From a checkpoint of a small mixture-of-experts model trained on Wikipedia.
Training: a variant of SOAP for the experts, 1712M tokens, 6531 steps.
Below are experts of layer 4 (counted from 0) of a mixture-of-experts language model. Rows are named router (the router's row for the expert), gate (a neuron's input weights, with its number), up (a neuron's input weights, with its number) and show model dimensions 256-383. Each number is 50 + 12 x the weight over its row's rms, rounded and kept within 0 to 99.
Before each expert's rows: a language model's description of what the expert responds to. This comes from a sample of Wikipedia text that the model never trained on.

# expert 14
What it handles: Prepositions after nouns. Prepositions and linking words after a noun or verb phrase, mostly "of" in "storage of" and "row of", plus including, for, involving.
router:56 45 58 59 32 60 60 24 44 36 64 59 44 58 60 48 52 63 40 54 53 39 61 57 47 54 33 46 48 39 49 56 60 38 37 51 38 42 40 51 39 67 49 69 60 54 63 50 82 37 60 39 45 55 50 70 41 65 80 47 47 58 73 59 71 56 13 51 37 55 39 57 32 73 42 47 62 62 52 42 51 47 44 64 14 64 36 52 46 52 69 48 60 45 63 49 36 61 35 54 49 52 79 54 79 65 84 51 54 76 39 60 71 70 42 39 51 41 47 51 62 45 39 35 34 55 25 60
gate0:47 46 37 38 59 35 47 42 38 39 29 43 58 68 73 46 51 52 27 32 38 27 67 31 40 53 48 36 59 64 48 42 40 47 68 51 37 36 67 60 26 34 39 60 49 66 34 49 35 23 59 60 49 38 52 71 63 48 45 30 51 40 51 59 61 57 29 65 39 79 39 48 68 43 47 56 48 59 41 80 53 69 74 63 32 59 55 64 45 52 50 56 53 37 39 65 50 34 56 52 36 31 39 69 60 50 36 34 63 51 51 63 48 49 42 32 57 48 58 45 52 75 42 41 37 66 56 47
up0:37 39 47 45 38 42 51 44 49 51 41 47 65 51 64 33 38 72 51 30 50 41 55 42 61 40 47 40 69 42 55 51 41 58 68 54 40 62 47 47 40 59 43 43 53 51 42 45 41 34 65 53 33 48 32 51 50 50 66 42 63 51 76 58 71 71 39 47 38 67 47 31 64 35 44 54 52 67 44 56 44 61 94 72 46 51 53 54 53 53 54 50 53 24 59 53 59 40 66 61 37 36 68 81 49 71 36 52 43 46 43 53 53 49 38 36 65 50 58 66 44 59 50 57 52 56 42 32

# expert 38
What it handles: Event and work nouns. Nouns naming competitions, media works and their parts, often in titles and headings, such as Cup, League, album, Series, Final, movement.
router:63 45 53 37 56 51 45 52 39 34 62 53 54 32 62 54 81 50 42 48 50 45 41 51 41 44 29 47 33 54 36 49 54 38 34 31 46 23 27 48 58 60 63 60 55 66 61 58 42 45 77 33 23 61 41 57 48 36 54 33 49 47 53 47 58 53 37 55 33 41 32 42 44 63 70 23 37 47 36 44 56 39 40 51 41 64 51 65 62 56 64 60 73 49 54 57 39 51 34 69 68 32 56 38 72 30 54 49 46 44 56 39 50 50 40 38 60 50 53 46 39 39 46 52 56 67 48 48
gate0:56 45 48 51 61 39 53 66 55 46 62 56 57 46 42 41 47 41 53 50 46 39 39 52 41 77 69 49 52 59 59 57 68 55 42 43 46 47 53 59 55 41 58 17 54 61 50 54 26 45 52 60 64 40 70 44 54 45 50 66 38 36 50 48 23 74 52 60 43 47 41 45 53 33 50 45 46 67 33 56 37 35 35 52 42 69 58 42 49 44 51 42 43 42 45 27 37 24 65 41 45 39 77 61 53 38 64 62 64 52 37 39 46 64 59 41 51 38 62 44 56 44 43 69 74 51 48 46
up0:45 57 36 49 44 58 43 50 48 61 24 37 45 44 32 55 66 53 47 58 65 39 54 56 61 36 37 61 32 36 51 47 30 65 48 62 63 41 41 37 50 71 39 58 39 50 50 53 70 47 53 41 45 61 26 59 50 44 73 41 66 77 41 47 60 18 50 47 63 37 48 50 40 29 44 42 60 51 48 34 59 65 61 54 51 48 44 53 43 49 31 57 43 53 64 56 49 51 31 67 46 56 24 65 27 71 41 41 35 63 56 72 48 33 63 55 73 66 40 45 57 62 49 39 31 60 54 73

# expert 4
What it handles: Verb particles, prefix pieces. Directional particles after verbs (depths down to, vertically up) and word-initial pieces like re, dis, rem in remastered, plus place-name starts.
router:44 38 38 30 65 63 31 51 46 44 60 59 75 37 58 58 60 51 47 62 52 47 56 70 49 48 53 33 38 64 42 54 44 35 30 50 28 39 45 35 38 65 56 58 68 55 62 52 56 43 54 36 36 29 53 55 38 33 53 50 33 50 57 61 74 66 38 42 46 32 39 55 34 64 77 43 53 66 50 36 50 49 50 51 42 54 62 48 51 35 61 59 37 32 57 58 41 70 35 52 42 45 57 36 59 48 65 56 36 60 45 34 63 75 37 47 31 32 65 34 34 50 52 61 27 79 46 65
gate0:44 38 33 40 46 44 52 43 34 78 43 47 48 34 49 25 40 60 38 52 51 63 62 51 54 54 59 17 43 55 54 45 12 56 36 46 51 37 34 53 41 54 74 36 51 70 68 82 49 32 65 46 40 73 34 63 50 55 56 58 43 52 63 49 49 58 47 45 64 50 41 60 46 58 43 58 66 34 46 59 56 44 49 51 63 39 36 36 56 44 62 65 39 51 59 66 61 33 54 57 31 52 62 31 54 55 56 55 47 63 38 47 58 55 63 50 50 44 55 41 41 51 61 69 48 58 56 58
up0:44 37 27 51 44 49 39 44 40 87 55 47 66 42 36 30 28 75 41 55 50 60 49 39 66 53 58 21 40 54 39 47 33 50 32 57 44 27 38 56 27 49 77 37 51 60 67 87 35 29 63 47 45 71 37 64 43 48 60 61 40 33 51 51 43 60 47 47 69 58 41 62 44 59 42 58 74 34 54 47 51 39 53 54 71 47 23 38 59 56 45 69 31 48 56 53 51 37 56 70 18 51 56 40 53 51 42 51 45 61 51 34 57 54 55 67 47 66 47 36 51 47 69 66 41 54 67 60

# expert 16
What it handles: Line and section breaks. Table row endings, sentence-final periods followed by blank lines, == heading markers, and dash bullets that open infobox lines like Website.
router:51 42 49 40 34 48 42 49 23 46 57 53 63 46 37 43 52 54 39 50 51 53 46 32 60 54 44 42 55 55 45 60 36 13 45 40 37 39 43 56 55 59 36 56 53 54 59 54 62 48 56 48 42 45 67 59 51 38 74 47 39 50 47 74 63 60 53 26 27 49 44 41 50 43 68 52 28 59 60 40 66 50 55 51 29 75 42 46 55 46 75 54 56 36 34 63 39 54 47 50 49 20 72 54 84 63 61 70 23 57 54 19 44 76 47 39 50 32 40 33 72 29 43 48 44 69 37 61
gate0:57 67 53 60 53 34 40 57 67 54 63 56 40 62 24 61 54 37 64 49 32 47 44 54 46 47 57 55 49 47 44 34 46 44 33 49 56 48 41 34 39 56 41 50 42 50 60 45 59 61 07 42 62 53 71 68 46 56 60 45 39 50 53 63 37 53 65 50 58 49 54 55 46 40 39 52 38 52 48 48 73 50 31 45 44 31 39 44 69 51 49 47 62 53 30 27 38 37 54 40 51 62 61 51 47 45 45 61 49 49 72 74 72 55 37 51 66 65 35 55 58 57 56 67 36 45 25 48
up0:54 63 43 57 40 42 60 56 58 51 44 58 45 63 34 65 59 58 51 56 46 65 47 59 68 58 41 55 26 53 52 22 69 63 27 72 44 30 42 37 39 54 67 51 56 38 43 53 62 63 31 47 51 49 53 67 44 69 58 28 53 80 55 35 38 23 78 52 63 52 42 55 36 54 42 51 38 57 42 50 57 55 32 39 36 27 41 64 64 48 55 48 66 59 22 54 49 37 50 41 70 44 61 42 28 50 60 59 34 43 57 60 59 54 63 52 71 41 46 36 48 47 51 80 43 41 43 50

# expert 47
What it handles: Name first words. First words of personal names and titles, such as John, William, Robert, Lil, Black, Blue, New, often after list dashes, pipes or country codes.
router:49 33 39 41 39 71 55 57 50 44 59 58 54 39 47 45 67 60 42 70 68 37 53 69 34 38 39 40 39 60 42 49 35 54 42 42 41 45 50 48 58 51 52 59 56 55 64 49 59 50 68 40 21 45 61 64 59 34 52 52 37 22 55 66 62 48 43 44 32 34 46 51 20 47 72 45 52 47 48 38 39 42 53 51 42 68 65 34 61 38 54 60 64 37 66 55 38 69 52 59 61 42 66 55 43 64 63 60 54 47 47 25 59 50 24 20 41 27 49 44 54 33 44 45 60 83 40 43
gate0:66 41 73 42 47 70 54 50 49 36 50 60 46 41 59 56 44 37 32 69 49 62 54 70 47 64 48 41 58 57 58 55 62 62 60 47 43 45 49 49 48 39 56 29 52 44 46 47 30 56 63 56 42 48 41 41 73 47 31 61 47 32 58 47 77 38 67 50 66 18 62 35 50 53 57 32 53 60 39 69 57 43 45 73 44 56 60 71 40 38 55 55 45 61 18 48 45 56 60 47 68 36 63 64 50 37 66 42 46 39 35 60 34 46 28 43 32 51 35 65 51 54 57 51 56 42 59 47
up0:54 43 53 51 61 56 48 53 52 24 60 49 50 50 51 67 48 44 35 75 60 66 52 56 60 43 34 46 70 67 68 46 43 68 52 47 49 57 37 64 42 41 62 34 42 38 35 59 46 53 43 31 59 47 48 59 56 51 30 67 53 31 27 58 66 41 65 44 55 11 54 28 44 50 59 55 46 55 30 63 59 47 51 55 46 52 46 51 47 38 61 55 51 53 50 52 38 58 52 64 70 32 60 53 38 50 65 63 50 38 57 44 48 44 42 43 29 46 48 45 48 58 74 56 49 49 68 66

# expert 33
What it handles: Word-initial name pieces. First pieces of names and words, often after a K or another capital initial, such as af, ik, f, Big, band, Mad.
router:46 43 33 44 49 64 54 50 26 38 56 54 62 42 54 49 66 56 22 70 64 25 36 62 41 64 52 36 38 63 29 61 19 53 50 40 31 45 60 26 32 45 38 53 54 49 52 68 68 41 67 34 22 32 38 47 41 34 49 53 49 23 62 67 44 61 48 39 42 23 47 60 55 54 76 50 43 64 55 31 59 49 35 65 38 74 59 58 57 41 53 60 65 47 56 54 60 71 41 43 63 49 67 47 36 49 50 50 36 56 27 34 62 50 47 28 37 46 46 46 41 38 52 56 55 79 51 39
gate0:48 65 43 48 39 46 27 54 52 49 53 51 37 70 45 33 39 31 46 69 48 47 47 61 35 43 60 35 60 63 62 41 50 55 59 41 54 50 23 43 23 29 42 56 27 47 59 32 19 65 59 52 35 48 32 51 48 59 43 65 83 33 71 76 46 48 62 34 42 64 36 51 40 38 47 50 36 56 36 35 39 46 40 64 55 50 50 37 29 33 50 39 53 30 53 50 50 43 50 42 56 39 70 46 73 68 45 39 55 45 41 50 68 65 71 56 52 47 52 37 29 52 55 56 41 53 59 32
up0:66 43 48 25 46 63 35 47 51 71 59 41 36 63 60 49 41 38 45 60 59 51 57 65 61 45 49 24 59 54 56 44 45 44 53 41 23 63 42 45 50 62 45 64 24 59 39 27 35 48 46 54 50 38 22 59 55 58 53 45 57 55 71 62 29 44 65 44 46 75 26 45 41 34 38 56 33 52 62 56 32 27 50 62 50 49 47 48 60 36 33 35 45 43 43 45 58 46 40 55 47 40 66 43 66 53 46 38 58 57 36 44 67 39 64 54 70 43 58 50 40 42 58 46 26 53 51 31

# expert 35
What it handles: Relational prepositions. Prepositions linking a noun or verb to its object, such as described by, elected from, member of, returning to, with, between.
router:59 41 34 52 38 65 54 42 42 37 54 66 74 35 40 41 65 57 27 51 52 46 26 67 42 41 47 48 43 46 51 47 47 52 39 46 36 46 37 35 48 61 52 57 63 45 58 51 60 41 61 37 35 50 52 69 50 45 77 44 46 44 54 53 54 54 31 54 34 54 42 60 53 46 56 43 53 61 49 43 40 49 43 56 06 69 28 43 46 57 68 43 55 63 51 64 37 59 27 64 46 25 83 59 58 59 64 65 40 52 50 50 75 44 38 38 39 30 44 22 71 55 34 39 25 50 55 47
gate0:42 52 62 45 65 51 39 61 47 49 47 37 59 67 50 54 44 45 66 41 70 60 65 49 43 40 56 50 53 64 58 73 55 51 37 48 70 42 46 48 45 64 48 75 29 69 32 63 44 66 59 65 47 80 54 53 58 46 61 60 66 52 43 34 35 45 44 28 48 49 59 58 66 65 34 54 38 35 50 52 52 45 29 52 44 64 73 51 47 56 37 38 50 52 41 53 52 69 36 65 67 20 60 47 26 67 44 39 42 41 64 36 54 44 47 44 55 36 39 44 34 49 61 64 67 43 57 48
up0:29 56 38 55 41 62 32 52 51 60 56 51 55 58 72 65 53 44 57 63 67 31 55 46 35 57 45 58 53 50 49 47 55 53 48 41 45 30 44 45 48 46 51 42 51 51 37 64 54 61 67 64 51 77 61 62 60 47 56 58 60 49 59 46 45 62 56 44 65 49 69 55 58 38 49 51 43 70 43 72 57 23 29 57 36 59 59 51 34 56 50 44 49 50 42 57 31 78 43 56 40 47 78 36 42 47 34 45 51 34 33 53 63 67 48 47 46 63 51 52 57 38 53 60 29 52 57 39

# expert 57
What it handles: Sports and series nouns. Nouns such as season, League, Cup, game, team, series, film, race, used in sports and media articles.
router:61 48 34 40 47 55 49 34 39 43 53 47 70 48 24 50 77 42 44 45 63 43 44 48 39 39 48 26 49 58 45 46 47 31 45 54 62 41 58 37 62 66 65 54 57 53 56 45 61 63 74 39 37 49 61 43 36 34 48 44 39 50 57 66 60 54 33 42 18 49 43 60 52 54 74 30 46 63 35 50 67 38 49 49 34 72 54 55 66 29 61 52 52 40 38 50 47 61 37 66 73 32 57 46 60 27 60 39 50 56 48 36 49 68 50 35 57 39 60 41 55 43 46 46 44 67 49 74
gate0:62 51 48 47 36 42 37 57 47 45 51 51 54 44 39 48 65 49 56 59 44 52 66 47 38 34 40 53 56 37 55 50 31 39 55 44 53 45 57 39 69 48 36 53 43 44 43 50 73 62 55 68 73 59 53 51 42 63 46 55 47 43 64 52 70 43 34 55 37 36 60 74 55 56 55 34 39 37 69 60 54 42 49 55 38 74 47 55 68 52 32 38 39 42 47 54 50 75 37 61 44 60 56 52 50 40 64 47 61 29 51 52 68 32 41 31 74 52 62 39 54 39 54 40 51 52 41 64
up0:64 61 53 48 40 36 32 53 38 51 52 55 46 41 37 54 60 48 45 51 35 55 57 60 40 27 62 46 54 41 44 41 29 36 56 59 49 37 50 47 60 36 36 40 40 44 44 47 65 58 51 64 70 60 29 44 51 62 48 60 55 37 66 49 73 45 32 57 28 30 67 52 51 56 40 34 50 51 69 55 53 36 46 52 30 50 40 54 69 54 37 35 42 45 53 58 45 59 38 59 60 51 45 54 56 34 46 51 58 37 44 40 61 31 51 31 73 56 56 46 42 47 56 48 58 38 53 51

# expert 59
What it handles: Mid-word fragments. Short inner pieces of long or technical words and abbreviations, such as comp-rom-ise, Tri-am-cinolone, In-quir-er, IBTr-AC-S.
router:54 58 37 66 59 47 87 44 44 46 76 58 67 39 44 48 65 36 45 47 54 38 34 43 31 48 52 36 49 54 44 57 56 34 37 38 64 41 51 45 74 68 58 64 67 43 61 80 50 42 79 33 43 40 50 53 47 45 67 34 29 39 65 47 54 51 46 54 43 45 32 55 26 88 37 51 41 62 45 34 27 35 46 55 49 49 41 76 59 52 51 62 49 52 60 43 44 52 65 48 66 39 60 42 44 33 61 70 51 61 45 42 71 56 42 44 48 51 39 43 63 41 58 44 57 41 36 40
gate0:41 33 35 61 72 45 52 62 52 49 45 53 51 47 64 51 57 35 76 59 07 55 64 65 68 47 32 78 42 50 42 37 44 61 56 32 57 58 53 55 48 34 56 39 49 64 49 52 40 51 43 41 55 58 61 59 61 49 47 31 55 45 56 47 36 53 61 63 38 48 34 18 59 38 48 47 53 40 42 49 57 38 44 72 53 50 76 65 37 57 41 58 75 44 61 49 72 51 39 69 39 56 53 55 65 53 54 58 37 73 74 60 65 60 63 61 56 60 29 56 45 35 31 37 62 56 35 58
up0:62 58 51 30 42 59 45 47 38 51 65 51 52 53 59 26 71 62 55 40 67 42 43 41 45 45 77 38 78 54 32 58 50 60 62 58 66 40 61 37 61 63 29 54 44 40 61 62 26 61 59 48 35 55 50 62 38 51 47 52 51 42 41 47 64 51 48 45 49 44 47 74 33 66 64 52 53 57 60 61 61 46 57 40 68 52 44 52 50 56 71 48 33 45 34 48 38 53 54 48 48 46 47 60 43 65 48 23 45 30 24 45 31 38 44 46 42 38 49 49 33 45 42 44 41 45 54 56

# expert 18
What it handles: The preposition of. Mostly of after nouns in names and phrases, such as Party of, Nation of, autumn of, plus for, from, near.
router:74 39 45 45 35 55 53 39 20 39 50 55 77 55 39 44 64 67 33 45 55 45 41 80 49 65 50 50 44 39 49 50 42 42 42 39 45 51 43 46 37 64 66 64 60 59 55 54 70 49 58 36 32 50 61 53 46 56 66 43 53 48 53 57 77 53 37 39 37 43 52 46 49 69 55 37 57 58 65 60 40 53 50 48 36 67 25 51 42 41 62 56 41 47 71 62 38 72 51 60 54 40 70 40 54 59 49 72 58 44 45 36 79 47 42 25 35 38 36 03 59 49 34 40 48 66 41 56
gate0:38 57 59 47 58 24 37 42 84 60 48 51 46 48 56 44 55 68 54 48 60 65 44 25 56 50 55 41 58 44 54 40 61 62 64 22 38 39 34 15 46 62 47 62 64 59 56 51 42 39 57 43 64 50 56 42 55 66 55 40 30 43 57 62 60 48 66 28 48 49 30 30 25 37 37 58 50 43 39 66 41 37 55 55 47 50 46 51 56 66 70 53 41 52 62 24 60 33 43 33 72 47 39 63 51 50 36 70 43 56 53 37 70 41 51 51 67 74 55 47 58 61 56 53 58 56 55 49
up0:46 64 38 54 45 67 51 46 25 54 63 49 49 47 50 55 51 42 52 43 43 45 34 59 43 55 32 70 50 40 39 66 52 28 49 54 32 48 65 78 61 69 37 44 50 63 46 67 43 52 48 42 29 52 30 47 65 39 39 45 69 37 44 58 23 52 52 68 58 55 37 38 59 49 45 25 58 14 59 42 65 53 51 62 44 57 49 53 46 52 46 53 59 37 49 68 34 36 61 50 13 47 60 43 63 53 47 34 55 45 47 66 39 34 48 48 41 46 54 48 47 39 33 52 42 72 47 48

# expert 43
What it handles: Name and code fragments. Capital-letter fragments starting names or abbreviations, pieces after hyphens in compounds, and short codes, such as -A, -in, AR, B in Bolelli.
router:63 37 45 45 52 75 44 43 49 38 58 55 45 52 43 53 69 56 37 83 52 51 37 71 56 61 35 39 38 45 27 39 28 41 33 52 32 37 46 45 45 69 55 57 44 54 63 51 51 35 61 29 51 35 54 46 34 40 68 45 37 57 69 59 72 56 39 49 48 38 40 53 40 55 56 53 37 62 35 23 43 52 34 52 33 64 67 55 62 28 66 67 38 45 65 69 45 46 48 63 67 33 73 37 55 48 63 49 37 58 58 38 35 64 44 56 44 59 41 53 46 44 30 56 48 54 32 59
gate0:77 61 44 62 36 43 61 42 42 25 60 63 50 44 60 42 37 49 44 56 23 35 44 22 68 54 51 44 43 46 57 37 47 56 61 53 55 65 71 25 67 48 54 39 61 46 56 32 56 62 35 33 38 48 51 58 34 61 51 32 62 42 40 37 30 54 49 41 44 65 50 31 46 45 40 43 59 54 55 25 52 32 59 34 37 36 54 32 44 47 54 35 52 46 52 47 56 39 86 38 52 55 59 40 45 51 60 55 57 48 38 42 65 57 67 55 37 37 48 37 64 53 47 57 53 46 58 48
up0:61 64 52 45 53 43 50 43 46 30 73 64 38 33 63 37 22 67 47 53 35 43 53 33 58 43 37 37 62 71 63 50 33 45 55 47 65 58 47 37 56 66 55 54 57 58 41 50 55 66 40 47 32 31 35 42 47 53 46 35 53 56 46 46 43 44 41 31 48 59 38 46 49 33 38 61 53 55 43 46 55 41 64 44 35 45 46 33 52 41 45 24 45 49 61 29 63 34 86 37 61 42 69 38 30 59 64 65 51 51 40 29 60 53 60 57 24 36 55 49 55 56 42 35 47 50 60 49

# expert 37
What it handles: Colons and full stops. Colons after field labels in infoboxes and taxonomy lists such as Order: or Mode:, sentence-final periods, and dashes or pipes between fields.
router:62 52 43 52 53 54 60 33 40 44 53 45 72 58 50 56 51 54 38 58 54 51 52 53 40 50 53 43 55 63 48 54 42 16 52 36 45 47 41 35 72 63 60 47 56 54 41 64 66 41 57 26 42 46 84 78 52 63 58 56 49 43 42 62 59 53 34 51 46 44 30 78 38 65 64 50 49 57 52 43 50 51 61 44 35 61 39 50 63 47 71 71 46 55 53 63 40 66 38 79 55 16 67 42 60 56 49 54 46 56 31 50 56 62 50 48 37 42 56 37 57 43 28 45 41 55 32 57
gate0:36 55 50 53 39 35 42 37 39 32 28 43 49 60 49 37 51 42 42 51 34 55 41 51 49 64 49 58 54 43 43 53 52 42 35 35 49 58 56 52 67 37 46 38 37 43 38 62 48 22 36 55 66 44 44 57 34 25 29 57 49 59 56 53 67 53 43 34 64 44 57 42 51 38 45 58 28 31 30 55 53 09 49 47 45 28 23 66 33 70 42 71 44 42 29 77 38 48 37 51 45 54 62 56 49 65 52 66 70 33 45 43 36 52 40 68 36 32 57 47 41 53 39 47 53 41 64 60
up0:64 50 36 33 43 57 52 55 48 42 53 25 56 75 35 46 62 42 33 45 41 40 46 62 49 72 47 77 57 32 56 56 40 55 57 64 33 47 58 57 50 45 47 57 63 52 38 57 31 40 70 37 62 35 41 72 52 64 66 51 55 50 60 56 52 58 56 61 23 50 69 53 75 52 58 68 52 22 77 41 46 43 47 50 42 44 25 40 39 46 48 68 49 49 60 59 51 66 47 46 70 60 70 64 57 55 33 50 36 51 54 28 52 55 50 52 64 52 41 60 23 50 57 53 41 71 58 47

# expert 40
What it handles: Mid-word name fragments. Short pieces inside rare or foreign names and terms, such as Sa-ur-abh, Edmonton-Wh-it-emud, Gaul-le, plus markdown table separator rows.
router:67 10 47 47 42 61 76 31 35 52 41 61 56 48 46 29 54 42 37 38 53 48 30 45 37 48 39 37 48 53 56 60 34 43 31 57 57 47 40 69 67 76 61 50 61 48 60 89 53 39 53 48 57 45 61 60 30 31 50 54 50 35 52 47 67 57 52 47 33 43 48 66 32 73 69 30 47 79 44 30 46 40 59 64 56 50 54 64 74 60 43 54 42 39 62 53 54 62 56 63 51 64 71 50 48 47 50 68 44 69 61 46 57 69 51 43 47 39 38 56 56 24 46 41 52 57 33 52
gate0:53 79 54 38 50 63 50 32 63 69 54 59 40 47 42 72 49 63 50 49 48 58 59 44 49 81 69 53 33 67 58 35 41 44 30 63 39 52 46 52 57 39 53 24 51 55 52 52 32 63 40 54 53 56 34 65 52 53 30 59 41 67 49 28 33 09 50 31 60 47 59 59 55 52 51 26 39 60 53 32 66 41 33 46 35 56 43 36 65 63 48 40 41 65 60 46 49 56 48 35 58 68 61 46 42 43 61 64 60 46 32 33 51 71 60 55 43 49 40 49 55 79 55 48 45 42 48 39
up0:42 59 33 65 53 33 57 64 47 60 39 63 51 56 59 32 56 26 35 60 32 40 51 40 66 29 47 29 61 37 59 65 34 57 59 37 49 55 61 59 54 57 53 57 53 47 55 49 52 70 58 35 46 59 58 32 34 66 46 53 42 70 70 51 62 56 87 40 44 53 50 42 54 38 15 40 49 43 22 55 46 74 61 43 62 54 38 57 50 72 46 49 63 59 73 45 53 29 43 49 57 31 37 68 58 71 43 44 44 68 41 61 46 69 47 44 39 46 45 32 60 40 53 61 50 56 31 69

# expert 53
What it handles: Word-final syllables. Final or inner letter pieces of foreign and uncommon names, such as -an, -en, -ak, -on, as in Smean, Sauron, Van Halen.
router:42 35 42 37 42 67 53 37 41 47 51 46 33 46 58 55 54 61 36 55 64 47 44 39 29 45 39 28 50 65 44 50 35 51 39 50 37 55 40 59 45 60 77 49 62 50 43 83 60 39 46 53 63 43 49 40 40 44 56 33 60 41 73 49 71 64 37 48 42 41 38 69 45 63 42 42 34 76 42 44 71 35 38 73 36 55 47 60 76 52 47 56 49 46 71 51 27 71 68 55 59 52 49 55 47 33 56 62 24 60 58 52 67 65 56 40 42 24 22 43 56 45 39 47 53 65 43 58
gate0:66 47 39 51 69 63 68 60 75 51 58 50 47 56 48 57 63 58 53 58 42 40 21 46 51 62 45 43 63 63 43 68 52 46 61 48 55 45 53 36 45 50 40 55 77 57 49 51 63 71 48 52 35 37 61 51 55 40 53 48 48 52 50 38 53 44 36 45 20 32 28 61 54 68 36 48 36 62 42 43 41 36 48 26 62 45 55 61 68 71 30 28 56 44 32 45 57 43 65 50 43 66 48 47 28 56 56 46 62 59 43 37 68 73 51 54 40 26 31 51 63 50 54 54 57 51 38 55
up0:46 64 41 46 55 31 36 48 28 37 59 57 37 59 59 51 64 47 36 56 53 45 46 56 52 36 72 50 26 36 65 39 46 67 42 64 45 65 61 56 49 52 56 53 26 50 63 31 43 54 40 56 62 61 34 54 44 46 59 27 58 60 62 73 56 52 71 44 66 50 59 42 45 42 58 57 54 49 58 56 57 64 39 56 44 33 45 41 34 28 73 63 60 56 38 61 31 48 49 41 66 35 67 52 65 43 55 53 36 32 63 58 53 30 36 57 74 47 57 61 51 50 65 26 48 62 50 73

# expert 46
What it handles: Prepositions after verbs. Prepositions and infinitive to following verbs or adjectives, such as got off to, intends to, able to, recruited by, with.
router:61 47 45 43 47 74 61 33 37 51 42 59 58 43 45 37 53 64 45 54 56 32 28 60 55 57 47 31 42 60 39 56 45 35 35 37 37 47 45 48 56 61 63 59 71 49 54 55 63 35 64 42 41 47 48 70 40 47 63 53 45 53 63 70 57 58 36 31 26 59 42 63 62 60 64 47 50 56 50 49 57 46 33 73 37 77 58 46 42 46 56 51 73 57 56 71 47 52 27 47 50 40 99 42 58 47 50 58 44 58 51 25 72 58 38 40 39 29 55 35 64 42 36 38 33 50 45 55
gate0:44 52 43 73 59 49 48 63 38 29 43 50 50 47 54 51 47 26 61 74 25 51 58 59 41 70 66 52 35 60 58 44 33 60 54 55 74 45 45 57 63 50 46 67 37 56 38 33 46 34 61 34 55 37 32 35 43 45 46 38 44 50 54 44 49 52 47 48 51 33 64 47 47 62 60 39 43 32 53 55 44 41 57 51 44 19 71 30 42 34 46 55 42 50 38 51 60 43 60 54 52 42 54 51 69 46 54 37 38 40 25 49 36 50 54 53 34 31 56 53 55 57 40 34 62 63 32 36
up0:40 55 49 66 74 51 61 87 18 29 67 52 49 40 36 53 50 50 57 65 55 57 74 49 43 43 35 54 30 57 44 36 41 51 63 57 32 50 48 60 59 51 43 63 58 48 43 47 59 40 66 43 46 50 65 14 48 24 37 41 52 53 55 59 45 32 50 35 44 48 60 37 28 47 65 37 59 52 46 50 72 43 57 60 45 37 61 40 43 61 40 48 21 59 50 42 62 35 70 59 27 59 57 44 53 68 33 57 59 53 25 52 50 45 54 52 40 48 55 56 58 37 35 57 72 48 42 52

# expert 17
What it handles: Name and foreign particles. Name starts and foreign articles or particles, such as Los (Angeles), San, Le, de, du, Robert, There, often beginning multi-token names.
router:45 39 45 38 32 66 35 56 49 51 53 52 66 44 45 38 64 58 40 61 59 44 47 58 48 52 54 26 41 51 55 40 23 41 51 46 42 35 37 46 40 60 66 47 61 61 64 50 51 58 71 47 39 48 57 68 41 35 53 41 44 51 58 76 75 40 45 44 36 60 57 49 37 59 49 34 23 60 32 35 62 43 47 71 49 62 38 43 75 55 57 58 62 19 58 57 31 50 58 70 52 43 65 29 65 45 49 75 52 44 52 06 64 63 43 43 33 39 38 34 44 68 38 28 45 73 28 57
gate0:52 38 56 61 53 59 54 77 46 53 49 60 42 55 73 46 71 54 43 49 59 44 54 55 46 45 50 58 48 45 53 58 46 57 59 57 38 39 54 60 42 51 60 27 77 44 53 52 42 53 31 43 58 29 41 34 53 52 50 36 57 49 59 66 33 38 40 58 52 53 46 50 62 59 57 40 47 40 46 34 46 57 47 48 72 66 53 51 52 46 68 23 56 44 68 39 63 32 84 55 62 26 57 53 44 55 33 61 39 49 51 48 32 54 55 45 53 64 54 40 27 38 38 22 65 56 58 67
up0:44 59 44 57 49 42 45 58 45 73 40 35 46 54 29 26 48 47 44 35 22 34 29 54 16 36 48 35 60 37 60 34 61 40 31 50 28 33 33 46 43 54 48 48 35 53 49 44 49 27 34 41 60 69 41 65 75 38 53 58 44 42 41 56 50 48 52 71 33 60 49 37 47 32 42 51 50 47 54 67 41 55 70 79 63 78 49 51 41 60 37 37 62 50 45 48 38 62 61 44 31 40 58 49 65 54 43 47 52 47 33 56 57 48 33 54 74 61 38 43 58 47 57 47 36 63 49 32

# expert 58
What it handles: Sentence-ending periods. Periods closing sentences or abbreviations, often before He, The or a line break, plus decimal points in percentages like 50.61%.
router:62 36 27 51 50 49 50 43 42 36 65 50 57 46 55 51 56 55 25 69 71 46 50 56 48 56 49 26 54 57 46 55 38 29 60 45 31 41 35 48 60 58 58 49 42 47 59 59 56 41 60 22 25 47 72 62 41 51 65 52 47 38 62 71 52 56 32 42 32 57 50 55 48 45 72 44 37 69 39 43 51 37 53 51 41 48 53 50 49 27 62 46 57 60 44 60 38 62 45 70 51 31 78 46 65 56 47 55 36 62 54 45 47 50 47 35 38 48 49 29 59 46 34 48 49 46 39 67
gate0:55 57 64 66 42 67 57 76 49 49 41 46 52 35 41 53 41 41 51 48 46 60 59 35 58 32 54 50 60 22 37 42 38 44 49 51 53 12 57 30 50 39 42 64 43 48 52 48 71 58 51 39 48 40 43 39 46 52 74 34 68 46 41 50 70 25 56 53 56 45 56 67 33 60 36 60 37 42 47 54 44 68 45 27 49 40 39 59 17 38 60 62 43 38 47 47 59 56 39 34 66 92 45 37 71 65 53 36 47 45 34 44 41 58 51 30 39 64 44 39 41 40 54 50 47 38 58 52
up0:53 40 56 63 41 66 62 59 58 47 46 41 56 45 47 44 43 46 48 19 46 43 70 41 43 32 40 56 68 21 33 31 53 45 58 50 49 37 62 68 50 50 45 48 29 39 41 44 53 59 45 49 47 33 53 37 43 58 69 45 62 36 44 53 59 37 42 42 36 26 40 73 28 77 21 63 29 44 28 62 42 49 44 30 49 60 52 71 28 37 66 53 52 44 46 35 53 48 29 61 61 97 61 42 63 73 42 43 49 35 27 55 65 52 50 45 45 48 34 49 37 59 61 32 47 25 47 60